Experts of a small language model.
Size: 10 layers, width 128, 11.2M parameters.
Training: a variant of Adam for the experts, 6115 steps.
Below are experts of layer 3 (counted from 0) of a mixture-of-experts language model. Rows are named router (the router's row for the expert), gate (a neuron's input weights, with its number), up (a neuron's input weights, with its number) and show model dimensions 0-127. Each number is 128 + 24 x the weight over its row's rms, rounded and kept within 0 to 255.
Before each expert's rows: a language model's description of what the expert responds to. This comes from a sample of Wikipedia text that the model never trained on.

# expert 21
Description: Commas and open parentheses. Commas and opening parentheses in running prose, plus nouns like women, men, children before commas or "and".
router [ 78  98 114  73 109 112 145 141 167 115 163 102 137 156  90  69  80 122 132 126 122 100 157 150 113 157 162 146 147 106 153 139  72 184 121 138 162  89 101 131 133 123 152 113 112 169 137 112 106 127 132 122 120 126 126 129  86 151 142 123 145 115 124 118 151 165 154 148 147 147 125 129 116 178  78  95 112 112 120 110 157 100 170 130 157 132  83 144 141 123 130 135 110 125 121 149 120 104 123 149 154 131 109 122 114 121 160 119 108 149 126 117 144 160 113  98 103  90 110 127 135 125 133 130 168 133  96 159]
gate1 [166 118 125 141 118 117 103 126 179 126 115 118 106 125 109 106 102 112 157 144 125 114 148 165  87 115 152  88 110 151 136 110 104 103 145 120 184 169 147 127  77  80 170  94 122 158 119  89 148 108 143 126 125 112 133 127 108 129 117 117 130 138 124 135 156 143 129 116 159 134  91 208 132 124 175 116 103 148 120 157 122 137 133 118 162 100 122 125 162 111 139 163 127 113 135 116 100 142 147  99 118 118 120 136  91 143 126 167 119 137 155 168 125 130 100 123 132 147 164 122 115 133 135 147  68 140  89  82]
up1 [139 152 120 131 157 133 111 100  83 123 117 164 136 121 125 179 112 161  82 109 111 131  98 127 131 122 118 164 113  85  92 159 122 156 124 157 119 103 121 135 140 154 120 185 141 148 106 146 168 169 120  95 158 110 132 167 153 128 161 148 119 100 138 119 103 102 122 161 124 144 184 132 141 103 164 112 148 125 116 140  98 162 138 108 111 164 159 101 115 165 119 123  98 105 101 158 158 130 136 139 109 121 118 152 160 141 122 145 120 115 129  90 141  97 119 174 122 121 122 131 136 131 114 169 169  78 119 162]
gate2 [146 135  72 122 151 142 165 122 147 144 124 109 111 135  45  64 124 114 127 124 112 125 172 142  97 134 160 117 159  89 114  93 100 163 145 128 152 115 127 121 123  96 121 108 110 143 145 129 115 137 128 114 163 113 106 121 114 161 156  84 144 106 100 151 148 147 134 131 177 173 136 138  73 171 134 124 127 109 143 109 109 123 125 132 134 159 103 152 154 145 150 122 123 131 132 109 159 130 124 153 130  85 125 117 162  89 125 147 127 122 140 132 153 128 158 120 126 128 128 108 171 114 135  78 137  87 167 152]
up2 [129 111 143 120 102 152 131 166 115 177 119 149 132  95 129  77 112  93  95 176 147 125 144 124  93  99 166 101 114 130 105 106 151 107  96 114 158 136 112 119 106 159  96 171 107 147 141  91 123 126  93 142 156 134 139 148 149 126 148 121 161 109 159 147 106 135 146 115 104 154 105 142 142 146 157 137 155 108 125 131 154 157 167  98 171 139  68 127 135 142 140  92  94 117 165 114 148 122 126 167 163 146 111 160 171 132 104 118 173 116 117 117  96 122 145 131 143 149 128 109 119 135 163 131 169 123 127 158]
gate3 [115 125 120 162 127 138 109 126 146 132 165 144 103 119 123 138 139  98 184  93 148 131 125 121 170 119 115 117 140 112 115 192 114 163 115 142 187 112 132 129 149 178 152 111 137  70 142 126 121 146  68 109 151 129 163 129 123 130 142 158 128 151 133  79 152 108 146 111 158 157 140  73 124  99 107 130 120 115 135 138 135  87 124 157 135 142 119 149 170 171 146 168 115 128 121 160 142 128 141 116 139 166 123 156 120 130  82 159  62 104 136 112  98 140 123 115 126 108 104 136 128 121 139 117 155 143 135 115]
up3 [146  99 112 149 116 105  90 139 145 153 162 128 159 118 110 142 131 109 101 100 161  91 123 136 133  84  77 111 129 119 129 166 127 130 122 145 114 143 164 138 160 157 150 135  95 156 153 145 111 143 118 110 108 113 143 160 130 165 148 163 175 148 110 102  90 125 155 166 118 142 101 117 120 128 115 141 137 151 132 175  97 146 106 106 132 112  88 119 123 162 125 136  99 108 115 160 158 152 102 160 121 150 107 120 127  97 106 148 134 116 141  92 148  85 112  95 111  81 112 126 145  90 148 166  95 139  72 154]
gate4 [106  99 119 125 113 109 118 116 133 155  93  82  99 137 102  77 136 158 127 154 128 100 177 134 136 131  90 112 118 153  81 110 115 126 131 148 137 145 164 114 102 153 154 113 107 119 116 140 143 137 101 136  83 135 141 162 126 126 137 143 138 128 145 148 148 153  96 156 154 106 143 143 134 124 125 102 107 171  91 147 178 126 168 127 182 139 144 132 132 143 144 160  94 130 167 143 128 156 161 116 172 138 103 143 137 121  62  94  60 140 102 115 120 131 157 136 114 124 100 141 137 120 171 141 118 111 139 123]
up4 [167 118 153 116 132 156 165 122 115 139 140 115  93 106 131 101 156 158 105 130 112  83 137 138 202 142 106 149 125 130 122 118 132 146 139 133 130 141 131 137 110 154 127 119 130 126 109 145 171  97 170 132 159 122 144 166  72  76 149 136 148 114 142 104 123 121 111 133 118 139 129 137 133 147 113  78 121 114  90 124 136 140 101 114 167 177 118 138  89 139 114 122  92 110 117 120 126 146 162 147 146 139 104 171 142 160 144 131 123 122 108 123  66 196 118 126 121 121 131 134 101 106  97 151 180 114 100 159]
gate5 [163 146  89 131 133 124 156 168 108 138 151 110  95 107 127 117 125 102 158 125 123 171 127 173 161 142 134 138 135  78 155 156 118 119 112 149 125 171  89 114 119 144 115 143 124 157 136 127  71 163 129  98 125 129 120 144 140 174 115  96 107 184  88 138 109 129 143 173 132 115 144  91  57 144 149 159 125 120 143 131 117 158  61 134 106 131 108 110 117  91 135 109 130 147 149 134 106 151 126 148 131 115 103  80 144 130 175 101 128 130 104 122 123 118 149 147 134 132 153 127 128  91 161 138 125 136 121 118]
up5 [136 157 175 123 168 120  93  87 110 149 105 133 112 142 147 167 136 151  98 129 134 108 134 113 122  75  97 162 128 132  94 152 146 114 126 138 134 106 184 113 117 140 114 159 136 100 121 164 103 116  99 115  87 123 194 162 133 105 161 172 130 111 192 128 155  94 113 107 163 134 118  99 150 130  93 158 187 131 125 119 137 160 116 119 104 128 170 119 109 163 125 109 108 139 113 118 146 136 122 117 139 137 120 163 132 146  97 139 137 104 146 121 124 106 136 144 118 111  94 142 109 146 154 148 158 134 132  97]
gate6 [135 114 117 118 131 135 112 103 109 152  91 114  93 134 167 117 131 144  90 132 108 168 121 117 120  94  64 144 115 128 114 154 150 133 111  98 190 137 117 105 143 152 125 152 124 151 147 150 159 138 142 119  98 174 107 146 110 153 162 143 161  75 109 147 124  85 150 106 124 171 155 178 109 148  98  87 115  83 112  71 144 155 106 121 145 138 131 106 117 139 145 151 153 119 154 161 115 154 153 125 146 109 135 134 150  95 101 138 132 143 112 129 130 137 122 193 115 130 101 118 118  97 130 131 121 110 133 149]
up6 [170 158 171 159 128 127 150  81 168 125  92 152 158 135 100 171  98 128 132 127 166 119  80 166 122 153 166 125 128 148 126 182 129 151 161 136 154  91  94 126 126 104  83 142 109 131 138 112 129 141 126 121 143 144 139 112 145 143 136  97 131 173 117  74 136 127 138 139  98 116 148 128 137  93 125 108 125 140 201 119 119 135 119 136 140 177 109 119 104 179 108 126 128 120 149  99 128 143 137 113 160 151 127  65 130 112 100 125 105 152 119 170 120 117 120 108 112  99 130 134 118 100 132 120 127 118 128 102]
gate7 [105 111 175 127 131 121 113 167  87 119 128  94 133 143 157  82  86 153 113 118 154  75 153 107 120 177 156 171 137 142 135 146 103 145 151  98 134 119 141 128 152 151  85 146 141 158 127 137 107 120 129 160  75  90 121 123 132 111 116 151 145 122 116 115 149 151 120 109 116 135 134 108 140 136 166 131 103 114  88 112 162  89 156 100 139 144 129 128  91 122 142 106 167 154 143 129 156 101 142 146 160 156 103  86 159 109 127 136 171 112 109 136 107  91  80 157 135 119 149 159 125 168 131 150 138 115 116 154]
up7 [141 143 109  87 177 135 119 124 126 120 138 108 140 145 136 167 151 143 112 130 138 157 126 151 146  96  89  97 118  79 122 135 134 111 128 162 119 128 106 135 168 146 120 145 119 132 104 131 132  98 149  87 136  96 125 128 116 103 142 139  86 124 125 134 127 102 141  89 146  84 137 134 147 113 170 190 148 131 144 149  98 140 114 153 125 114 126 163 162 123  72 143 102 126 122 135 122 107  78  92 100 105 118 147 104 124 114 106 109 122 133 111 140 171 171  79 150 124  98 121  96 104 210 145 118 125 122 122]
gate8 [106 145 123 165 119 105 176 135 105 133 128 132 177 129  82 151 136 142 136 123 113 122 142 111 161 106 126 159 147 157 128 100 152 123 114 108 143 134 125 106  99 107 105 108 119  94 134 126 138 172 161 159 134 172 104 149 136 127 123 135 110 116 135 135 150 124 112 149 147 157  71 141 118 100 112  99 163 140  87 117 157 150 137  91 128  82 174 121 101 156 141 122 106 114 110  83  77 134 206 158 128 120 116 164 135 165 144 150 107 109 115 113 131 151 119 128 108 120 155 125 116 157  83 121 134 154 103 149]
up8 [ 72 123 123 120 120 120 159 121 119 106 130 130  82 118 103 115 130 130 138 118 136  97  92 118 130  89 132 183 127 112 163 110 145 128 107 154 158  67 115 109 153 130  98 146 119 135 130 149 101 168 153 108 165 151 135 119 129 143 135 141 128 117 117 113 151 157 124 165  77 125 101 130 108 135 113 123 129 126 117 153 143 150 178  89 130 147 116 116 115 125 140 145 104 183 105 158 147 163 162 153 126 163  80 177 125 140 155 147 130  94  72 111 135 149 100 145 149  78 112 132 129 131 127 126 121 131  92 166]
gate9 [ 74 114  96 140 107 106 142 171 131 139 174 134 136 123 116 143 108 106 151 130 109 145 117 138  96 136 128 179 121 124 140  96 150 125 123 112  77 156 129  95 156 121 124 122 147 133 149 156 154 119 138 127 115 164 111 120 117 105 151 153 156 126 127 109  91 146 109 176 151 115 104 151  99 116  70 129  85 147 122 128  86 124 172 103 110  97 115 154 127 117 149 119 129 146 132 142 113 132 130 119 133 122 177 133 135 145 217 113 111 139 114  78 138  98 137  93  85 144 161 137 128 113 121 121 174 125 124 112]
up9 [159 126 168 134 111 143  85 144  79 125 145 163 124 123 141 163 148 127 145 161 144 131 100 160 132 136 114 107 112 139 127  86 188 137 121 162  71 107 154 112 162 191 126 108 135 136 140 145 118 136  99 126 147 147 127 138 114 100 133 158 130 151 131 123 126 142 108 142  96 141 174  92 120 112 131 124  80 106 142 146 105 123 111  85 123  83 100 133 108 110 133 143 160 169  90 146 143 131 110 131 137 113 121 144 126 107 162 183 147 126  84 106  91 133 100 110 114 155 114 137  91 114 133 136  94 118 109 158]
gate10 [135 152 175 133 121 175 159 101 147 120 153 150 177 123 146 164 140  84 136 113 139 146 132 127 132 132 124 117  86 147 154 104 146 139  86 156  68  93 114 146 134 116 139 138 118  94 111 130  95 155 131 143 147 143 136 101 139 155 121 111 147 143 121 104  82 119 150  94 102 137 150 101 140 147 157 136  84 111 137 166 155 148  79 183 160 150 136 126 156 107  97 140 118 115 139 150 146 147 114 129 150 176 100 111 108 128 133 137 152 123 114 175 123 147  85 129 164 144 106 124 135 111 143 124 112  76 150 123]
up10 [151 124  97  95  89 125 121 169 146 150 144 135 132 149 152 111 133 100 149 136 123 170 147 127  88 165 130 132 112 168 136 143 157 142 104 131 122 149 126  92 119  98 135 133 123  94 120 132 123 132 159 144 119 137 136 117  64 170  88  95 150 149 155 152 107 128 125 122 123 120 186 109 193 115 149 123  73 151 152 136 143 164 129 158 160 124  99 163 107 108 143 182 134 120 137  94 103 105 131 134 110 130 125 115 100 160 162 143 133 148 115 113 145 107 139 108 118 125 130 128 149 126 117 161  69 158 121  90]
gate11 [ 95 124 115  91 102 108 120 161 114 158 139  85 155 126 160  70 135 114 108 100 155 108 136 153 107 108  93 121 110 154 115  68 115  72 133 178 125 148 106 153 163 136 153 130  84 154  99 130 142 108 176 121 126 123 128 128 124 156 113 128 140 134 135 153 131 124 130 174 103 129 129 138 135 112 164 142 160 117 137 151 113 148 102 132 151 191 115 148 172 155 119 131  80 129  66 103 115 108 113 129 101  98 135  98 132  98 122 129 124 149 136 143 103 106 108 101 140 110 120 129  94 163 131 133 139 141 116 132]
up11 [138  96 100 146 107 101 157  85 102 138 115 130  97 134 106  66 121 145  95 181 140 161 152 147 138  83 134 114 113 106  89 167 139 141 133 146 121 106 151 120 168 159  95 140 132 124 141 148 106 159 126 156 140 106 120 131 163 148 124 154  96  97 142  75 138 112 118  92 113 158 145 139 134 141 144 129 105 100  74 124 169 143 139 118 139 129 130  95 146 134 121 136  90 166  77 156 137 132 140 123 109 153 112 134 136 147 100 116 161 142 116 136 117 175 113 134 140 123 118 135 135 142 183 118  90 127 118 173]
gate12 [145  68 108 108 141 120  75 129 134 104 154 130 119 101 122 115 123 129  96 157 173 151 127 139  81 114 117 153 124 119 123 162 136 142 133 152 109 128 118 156 179 125 135 172 124 129 150 118 142 122 158 124 134 150 157  88 156 150 122 164 140 134 160 108  79 176 148 127 130 168 143  82 140 134 173 111 136  94 121  97 125 118 153 151 128 158 106  83  96 116 131 134 127  78 126 150 120 149 110 151 151 131 116 142 150 120  96 159 172 133 106 161 103 118  95 124 167 150 123 146 149 143 136 154 125 119  85 105]
up12 [119  95 194 133 138 131 148 144 157  99 118 104 132 121 172 146 106 107 119 130  99 137 118 137 142 155 106 105 112 153 118 111 112 121 134  95 167 146 160 120 136 136 138 123 157 120 136 118 121 165 110 103  95 165 130 143 128 114 138 136 102 138 140 133 116 167 163 143 133 131 162  96 109 134  85 175 105 104  80 108  73  99 165 125 158 129 108 115 142 138 129 131 141 160 145 109 126 147 136 109 194 149 117 136 137 136  92 125 179 128 127 136 131 166 118 170 158 121 160 123 144 140 103 131 188 129 108 181]
gate13 [131 120 116 116 128 105 141 123 165 124 105  84  85 149 135  78 163 135 139  99 113 121 107 130 111 179 122 137 108  98 159 125 133 158 135 109 131 122 129 107 155 112 129 106 164 126 137 143 124  70  97 141 119 126 150 143  56 116 134 118 127 115 154 161 151  73  78 137 161 113 135 165 138 146 124 108 103 146 163 117 163 119 141 155 130 165 137 138 148 111 138 143  93 109  94 180 165 139 125 117 131 108 133 104 143  92 127 132 149 116 126 120 116 138  87 106 124 124 145 138 137 156 162 119 173  83 135  83]
up13 [119 120 163 136 153 130  90 113 111 152 160 121 109 117 129 157 171 136  96 134 106 125  69 143  99 128  93 127  79 116 113 180 123 109 132 163 116 135  72 103 102 164 128 119 130 156 124 148 171 134 107 123 164 107 174 130 132 137 152 164 126 108 142  90 120 110 118  94 141 168 140 179  92 113  99 103 104 132 139 147 141 160 114 113 124 157 129 110 112 171 104 103 109 133 116 142 160 141 125 135 102 131 136 140 151 152  97 181 118  93 121 110 166 124  99 154 127 123 117 148  98 126 151 161 110 105 105 131]
gate14 [100 114  98 139 108 129 103  91  88 169 145 137  87 102 131 178 173 130 141 155 131 144 148 145 136 140  90 148 146 132 141 154 175 125 123 112 100 139 145 129 148 127 142 158 137  98 127 175 167  91 137 120  80 130 155 181 122 133 159 143 127 112 115 147 109 127 105 102 132 100 155  89 122 143 144 129  94 142 123 146 112  96 123 142 133  76 112 170 129  81 126 117 142 114 121 139 101 104 102 115 107 127 111 168 108 140 174 120 116 149 155 122 141 153 180 107 121 100  93 117 132 102 133 172 142 147 117 109]
up14 [ 79 146 132 103 113 140 153 158 161 125 137 144 143 116 109 116 130 133 129 161 140 138  96 122  95 144  98 102 150 114 171 108 155 116 142 107 153 143 152 138  71 133 158 119  84 140 108 100 155 107 111 153 176 131 121 117 120 138 141  97 153 149 138 171 119 174 126 139 154 131  87 194 112 140 138 104 137 128 128 148 103 168 136 112 117 119 106 153 128 103 133 119 125 149 147 112  98 146 143 128 152 114 127 130 123 172 119  81 148 158 133 154 166 153 170  90  82 148 145 102 131 109 127 134 146 126 128 193]
gate15 [137 121 138  89 117 147 137 147 136 140  95 151 114 119  84 143 147 121  67 147 118  95 117 120 120 144 157  69 110 105 114 108 169 116 134 114 175 130 105 140 135 111 152 129 128 168  91 104 176 127 121 131 121 169 125 152 158 125 123 103 130 101  95 121 152 121 125 166  96 132 133 119  92 125 162  99 146 111 132  92 115 103 127 144 130 141 130 137 134 142 159 129 125 115 138 159  98 131 139 128 200 128 160 137 147 132 143 112 155 139 117 166 120 122 155 145 130 123  78  97  75 147 117  60 145 116 154 159]
up15 [132 143 164 133 137 130 109 129  94 159 146 134 108 137 161 109 118 154  92 128 134 152 135 149 134 124  70 152  95 146 145 140 119 140 131 179 126 141 156  92 117 164 122 137 145 172 148 170  85 119 142 110 129 136 116 138 137 161 168 144 127 106 142 129  90 116 169 132 123 110 162 130 112 134 117 134 143 152 104 146 113 154 106 121 118 131 130 102 105 187 104 115 137 143 134 112 202 134 103 130  93 130 104 111 119 161 108 133 135 136 112  79 145 107 107 128 111 104 152 165 149 124 159 199 136 110  73 129]
gate16 [138 135 121 128 117 124 174 126  83 116 133 132 138 134 145  80 127 151 136 137  98 170 139  87 142 144 122 100 120 145 119 124 138 105 127  89 180 111  84 201 119 129 127 122 154 138 142 119 115 101 153 116 134  87 130 131 128 135 152  95 156 116 146 135 150 146 144  88 151 142 140 187 148  95 154 121 158 141  80 119 165 116 164 121  79 124 132 145 114  88 125 119 127 133 111 139 131 134 155 153 108 126 101 179 117 118 151 118 103 104  74 100 122 157 122 158 143 130 143 116 138 161  91 110 127  99 172 129]
up16 [148 150 156 124 153 132 114 135 175 134 179 143 140 112 145 163 162 153 107 136 141 102 123 141 102 101 151 144 108 104 160 130 154  88 157 154 113 158 149 129 171 130 119 114 135 169 131 137 160  96 134  87 130  77 183 115  81 121 158 165 174 149 108 125 130 137 112 124 143 112 103  94 109 105 144 112 125 171 140 126 149 136 155 127 109 141 131  87 114 120  84 136 144 153 147  90 161  94 146  91 126 143 150 113 139 119 135 150 141 136 119 134 164  87 121 116 128 114 111 163 108 115 147 142 104  90 123  84]
gate17 [106 142 125 158 114 154  84  61 109 110  85 103  91 152  93 170 124 196 123 122 101  95 102 133 112 171 132 138 112 121 156 142 174 137 133 110 134 151 109 131 132 130 153 115 158 110 128 130 158 128 150 122 152 110 140 162 150 121 124 139  77 114 105 157 147  92 121  97 149 140 155 115 105 161 127 113  80 116 114  98 128 123  89 119 124 122 137  96 121 111 112 137 104 159 163 149 113 117 130 122 134 115 114 128 124 148 115 126  91 156 119 152 156 135 165 119 118 150 132 120 136 119  71 115  82 107 137 179]
up17 [123 112 138 137 129 154 109 154 136 170 144 163 149  94 152 111 144 109  92 144 127 144 121 160 113 104 119 172  99 161 137 141 126  98 105 120 134 130  86 109 113 159 119 158 118 154 163 149 147 140 153 158 138 106 168 135 107 166 135 136 162  82 141 105  84 121 165 136 108 165 101 125 148 137 109 101 142 104 106 152 126 132 123 112 134 134 111 121  94 154 145 100 119 101 144 156 161 150  93 131 105 188 105  95 168 134 132 152 167  90 104 115 126 150  88 113  99 107 127 165  91 110 129 153 137  99  94 142]
gate18 [122 158 105 134  90 136 145  96 117 110 115 125 123 154  73 148 112 125 148 117  93 142 146 123 126 130 109 159 115  78 145 128 143 152 133 143 157 132 118 122 105  81 132 118 108 125 146 136 163 134 178 147 131 155 129 144 153 132 146 132  74 109 115 120 141 118 134 191 105  94  85 195 129 148 138 114 119 154 127  88  94 159 121 130 153 139 141 123 122 130 111 115 109 121  68 116 144 164  77 126 104  87 131 150 136 126 124 164 120 152 101  99 163 141  92 143 119 116 136  96 138 124  82 124 159 120 158 110]
up18 [106 159 167 109 157 147 127 185 124 138 104 182 139 134 155 171 199 110 129 135 103 142 112 141 185 122 130 106 140 152 137  97  98 105 121 103  88 139 157 136 144 140 156 128 138 137 105 118  97 119  94 120 158 101 132 139 144 164 113 120 148 146 104 127 105 147 141 130 157 105 117 103 122 147 124 148 122 121  96 163 128 116 124 116 114 110 127 161 123 128 118 118 159 111 203 171 122  98 133 114 163 174 116 118 128  85 176 134 102  98 141 132 107 139 141  89 149 134  99 126 141 147 130 108 110 132 135 155]
gate19 [180 131 127 150 143 125 107  93 117 127 138 123 104 117  95 125  99 110  96 132 147  75  95 151 150 116 104 108 120 130 110 120 151  66  94 165 136 139 156 103  86 152 184 146 129 139 145 163 151 130  85 113 123 140 144 139 142 132 167 151 145  94 130 126 128 136 124  98 111 140 104 112  93 138 128 158  89 147 113  98 181 117 119 128 122 108 118 106 119 114 113 141 142 143 139 150 182 122 112 131  88 128 113 123 124 151 119 193 161 109 105  93 134 118 153 115 100 125 124 144  81 130 140 109  78 146 107 147]
up19 [155 111 133 176 107 150 130 154 127  85  65 141 110 130 157  98  97 112 134 126 106 115 143 142 151  82 158  85  99 145  93  78 136 136 163 106 147 127 143 149 156 133 116 134 119 156 138 110 122  96 110 127 141  90 139 139 104 101  93 134 146 132 155 129 168 113  85 142 125 159 149 168 125 112 117 145 129 143 165 158 111 145 119 132 112 157 171 157 127 128 124  88  87  99 126 133 141 139 127 115 153 128  95 189 141  96 120  93 124  83 125 135 104 118  83 129 118 164 156 128 128 155 129 155 128 125 132 147]
gate20 [130 144  97 151 127 134 119 130 109 144 118 157 145 140  89 117  99  85 144  95 153 165 154 153 125  98 159  84 133  79 101 116  84 121 158 127 136 144 133 143  78 117 112 168  93 106 118 131 106  91 146 133 115  91 120 140 116  93 114 110 124  97 139 153 120 153 144 136 142 148  79 165 120 143 140 168 146 165 129 131 129 167 178 105 150 161 144 145  99 143 158  98 163 128 125 152 171 108 118 163 138 133 114  71 137 114 132 123 124 115 133 137 116 105 114 106 138 177 148 119 120 105 119 100 128 118 177 136]
up20 [121 133 138 104 124 131 160 124 128 116 139 124 114 139 170 141 148 151 107 121 137  84 117 130 156 139  76 116  78 151 139 161 142 137 127 125  99 127 117 132 158 190 153  94 169 139 136 166 147  99 130  99 152 110 161 142 135 113 131 169 108 120 124  85 107 107 135 131 125 121 143 117 116  61 126 133  95 152 142 156 116 108  84 115 105 123 124 154 141 159 100 169 102 163 106  93 156 146 131 103 122  89 128 176 119 124 123 112 117 119 116  81 153 123 131 131 123  74 102 150 100 119 161 180 118 128 121 109]
gate21 [ 95 113 152  99 107  95 102 133 152 131 129 126  93 127 146 109 119 120 126 155 131 125  97 139 123 116  97  62  99 159 121  87  96  68 154 101 117 198 110 113 130 127 131  98 152 134 147 127 137 138 106 143 105 155 153 138 126 123 101 146 124  98 153 122 154 120 144 144 157 132  55 175 119 129 116 145 120 173 137 125 131 163 148 116 132 108 106 162 141 136 119 137 139  98 182 111 129 134 125  93  71 162 157 148 143 130 104 136 141 119 122 120  86 131  86 123 119 125  98 105 139 134 138 109  97 125 131 147]
up21 [137 181 141 112 138 151  86 140 133 152 118 131 139 126 163 162 126 125 124 126 125 153 116 121 170 144 130 151 152 112 117 151 101 143 121 105 123 116 119 135 189 150 118 162 139 113 136 148 122 154 145  96 129 111 116 108 164  98 129 101 131 149 132 151 127  92 111 158 107 100 172  95 105 137 122 109 126 111 129 155  99 135  84  79  89 175 118 123 102 133 115 113 122 163 161 126 168 109 116 123 160 120 109 101 113 121 158 154 149  95  91 167 176 132 199 138 130 141 155 143 150 131 108 133 167 117 101 160]
gate22 [ 97 175 147  92 134  83 137 174 133 117 132  74 168 146 109 150  81 131  99 125 137 124 119 166 166 144 175 100 109 100 132 123 132 127 164 138 119 133 101 137 165 143 118 133 120 138 114 145 167 144 123 110 140  76 107 130 120 141 109 121 113 126 119  95 117 107 121 110 121 132 154 126  69 158 152 108 153 140 126 152 117 113 123 116 131 151 120 162 145 120 100 118 109 161 189 109 142  72  96 117 102 147 117 123 142 117 126  91 139 124 144 178 167 152 102 108 152 113 121 120 153 136 165  95 150 121 124 148]
up22 [193 140 129 173 141 158 161 101 115 122 143 166 102 130 126 151 183 119 155 167 131 143  90  77 125  92  62 110 152 123 147  88 112  98 111 119 122 146 153 132  92 127 137 102 127 113 137 117 126 171  85 146 122 149 136 163 122 118 141 115 166 128 131 166 146 159 144 111 123 114 110 120 174 115 113 109 110 141 132 126 133 163 117 139  82 104 128  94 114 132 128 131 141 108  96 112 114 140 165 122 100 132 168 153 106 119 122 153 166 133  91  94 154 146 143 124  99 159 149 121 111 151 141 136 110 147 135 110]
gate23 [123 127 138 150 126  90 195 168 117 123 126 116 178 109 139 151 139 110 127 110 140 134 129 114 210 129 182 111 124 160 161 102  74 138 112 159 126 139 119 160 124 135  97 138 117 145 132  97 146 118 100 142 159 106 119  89 129 148 133  96 100 139  87 113 110 142 111  83  88 132 113 132 110 138 165 139 156 113  95 136 148 102  83 132 108 155 117 112 108 101 100 125 157  82 111 122 137 130 122 151 127 158 112 120 130 107 151 147 170 141 135 149  87  97 119 111 132 141  88 146 155 123 125 101 114 128 128 139]
up23 [130 114  96 143 107 132 144 123 116 132 161 122 108 134 149 122 106 147  81 142 132 161 143 170 105 152 145 136 123 173 114 148 125 116 138  92 129 137 148 108  60 139 117 140 141 165 158 151 157 142 157  79 116 194 117 110 110 129 142 158 110 102 149 131  79 102 139 139 140 153 113 171 147 112  91 121 186  95 109 135 108 126 132 100 130 120  90  90 109 136  91 116 137 139 120 106 161 132 119 139  94 107  83 174 169 150 137 144 137 139 118  98 122 113 140 120 101 106 104 122 120  93 117 144 120 161 127 105]
gate24 [134 158 117 131 191 154 117 151 100 139 127 131 158 115  92 143 126 169 117 152 140 175 150 125 110 132 112 157 125 151 125 147 129 183 150  80 132 103  86 120  97 117 117 156  89 144 131 107 103  98 158 130 165 123 151 125 143 132 164  93 150 138 110 140 103 156 142 124 123 145 168 153  95 109 116 133 155 145 113 121 188 124  97 145 106 101 192  63 120 129 138 123 135 107 107 109 146 103 105 112 164 133 102 141 116 111 125 144 108 143 152 141 120 134 130 141 142 145  97 121 112 142  93 144 115 115 119  79]
up24 [109 122 154 149 102 163 143  97 108 144 127 109  86 143 145 128 162 119 102 145 122 133 135 167 144  84  95 102 117 109 114 152 126 101 139 162 110 146 104 117 135 175 108 119 121 143 117 172 157 148 156  78  88  71 128  95  99 130 131 145  90  80 161 105 112  82  88 154 118 117 101 128 112 128 152 160 102 105 104 130 144 164 135 140 137 138 139 137 136 135  95 104 145  95 161  95 104 138 128  99 149 110 126  96 145 142 121 133 186 116 118 149 147 136 118 142  71 129 125 127 146 114 115 115 107 167 137 130]
gate25 [135 156 114 144 117 100  89 144 162 140 150 129 150 137 149 141  83 132 147 161 131 155 122 140 133 121 158 153 130 121 124 185  84  96 131 101 134 167 150 116 100  98 117 134 127 115 144 162 123 130  92 116 100 175 164 142 169 123 155 134 134 144 130 105 114 103 136 150 103  80 109 123 114 112  72 178 130 118 137 134 124 179 164  98 156 133 124 116 150 142 104 133 120 135 141 129 144 144 129  90 121 113 139  94 129 149 158 133 109 125 156 131 131 190  97 141 150 138 168 145 120 109 150 136 120 122 113  51]
up25 [126 111 183 138 163 193  94 109 101 101 126 124 113 148  86 170  76 147 107 127 138  85 143 112 105 121 150 132 102  98 102 146 141 126 180 128 128 110 153 148  85 124 123 142 167 132 145 166 128 160 115 126 133 136  94 110 192 137 128 141  79 131 113 140 142 110 141 135 131  93 125  81 155 103 111 123 149 148 169 141 108 106 111 123  97 120  92  79 130 141 110  95 118 143 101 137 134 124 122 114 111 109 133 139 130 145 151 147 110 115 134  71 133 129 127 114 174 110 168 146 110 124 147 115 123 130 120 136]
gate26 [105 124 152 128 102 122 103 106 156 174 145 168 171 101 118 151 158 115  97 131 149  73 120 119  95 137 133 136 117 137 151 162 157 115 112 150 130 108 124 142 126 115 149 162  87 135 129 115 149 136  93 168 134 131 142 131 107 124 148 150 165 156 166 132 110 144 120 109 124 123 101 102 204 106 133 136  91 129 152 162 122 119  88 135 167 138 113 113 144 145 119 159 132  56 128 121  78 149 128 126 112 137 127 140 116 124 115 161 145 153 136 126 145 150  98 101 103 119 109 129 123  90 156 145  98 125 114  66]
up26 [123  88  98 127 150 151  99  93 109 149 113 128  74 112 149 112 161 148 142 139 114 166 131 128 151 115 136  90 107 183 114 121  77  92 107 102 123 158 135 125 128 159  82 148 141 145 137 144 100 111 116  92 105 145 116 143 153 137 143 147 112  84 127 118 130 120 184 120 155 113 153 134 147 133 126 151 149 101 128  92 149 161 115 127 120 158 114  62 140 133 121  69 148 119 143 117 140 134 140 122 136 107 124 150 125 102  65  80 132 108 103 107  99 111 148 136 146 117  94 127 114 141 127 123 161 132 167 150]
gate27 [160 157 113 156 177 135 127 149 150 118 155 173 122 103 138 154 149 110 103 109 139 144  90 134 137  64 178 121 119 141 121 134 120 134 117 110  83  96 131  99 120 154 104 145 113 135 161 135 129 136 132 132 135 140 149 101 145 104 134 126 141 116 135 106 111 143 139 110 179 107 144 133 131 113  63  97 148  86 180 121 110 159 126 118 142 115 115 135  94 142 174 136 138 139 153 164 133 119 126  99 189 131 128 165 149 119 129 121 109  77 129 121 131 141 113 103 180 128 188 131 104  90 131 138 121 113 124 119]
up27 [107 129 138 101 155 134 138  82 124 121 119 140 141 118 152 115 140 127 104 143 126  82 133 122 141 142 161  98 120 117 121 159 133  82 101 119  76  79 103 146 146 169  79 143 149 139 146 161 127 156 164 103 125 145 107  95 111 151 132 137  84 130 130  86 120 133 160 131 157 143 162 136 150 132 124 103 182  91 143 103 122 140 109 141 134 125 123  85  99 147 160 159 158 117 114 172 125 125 115 114 129 139 118 142 136 173 124  77 106 112 128 103 137  85 103 181 155 122 125 106  90 104 147 170 148 113 125 127]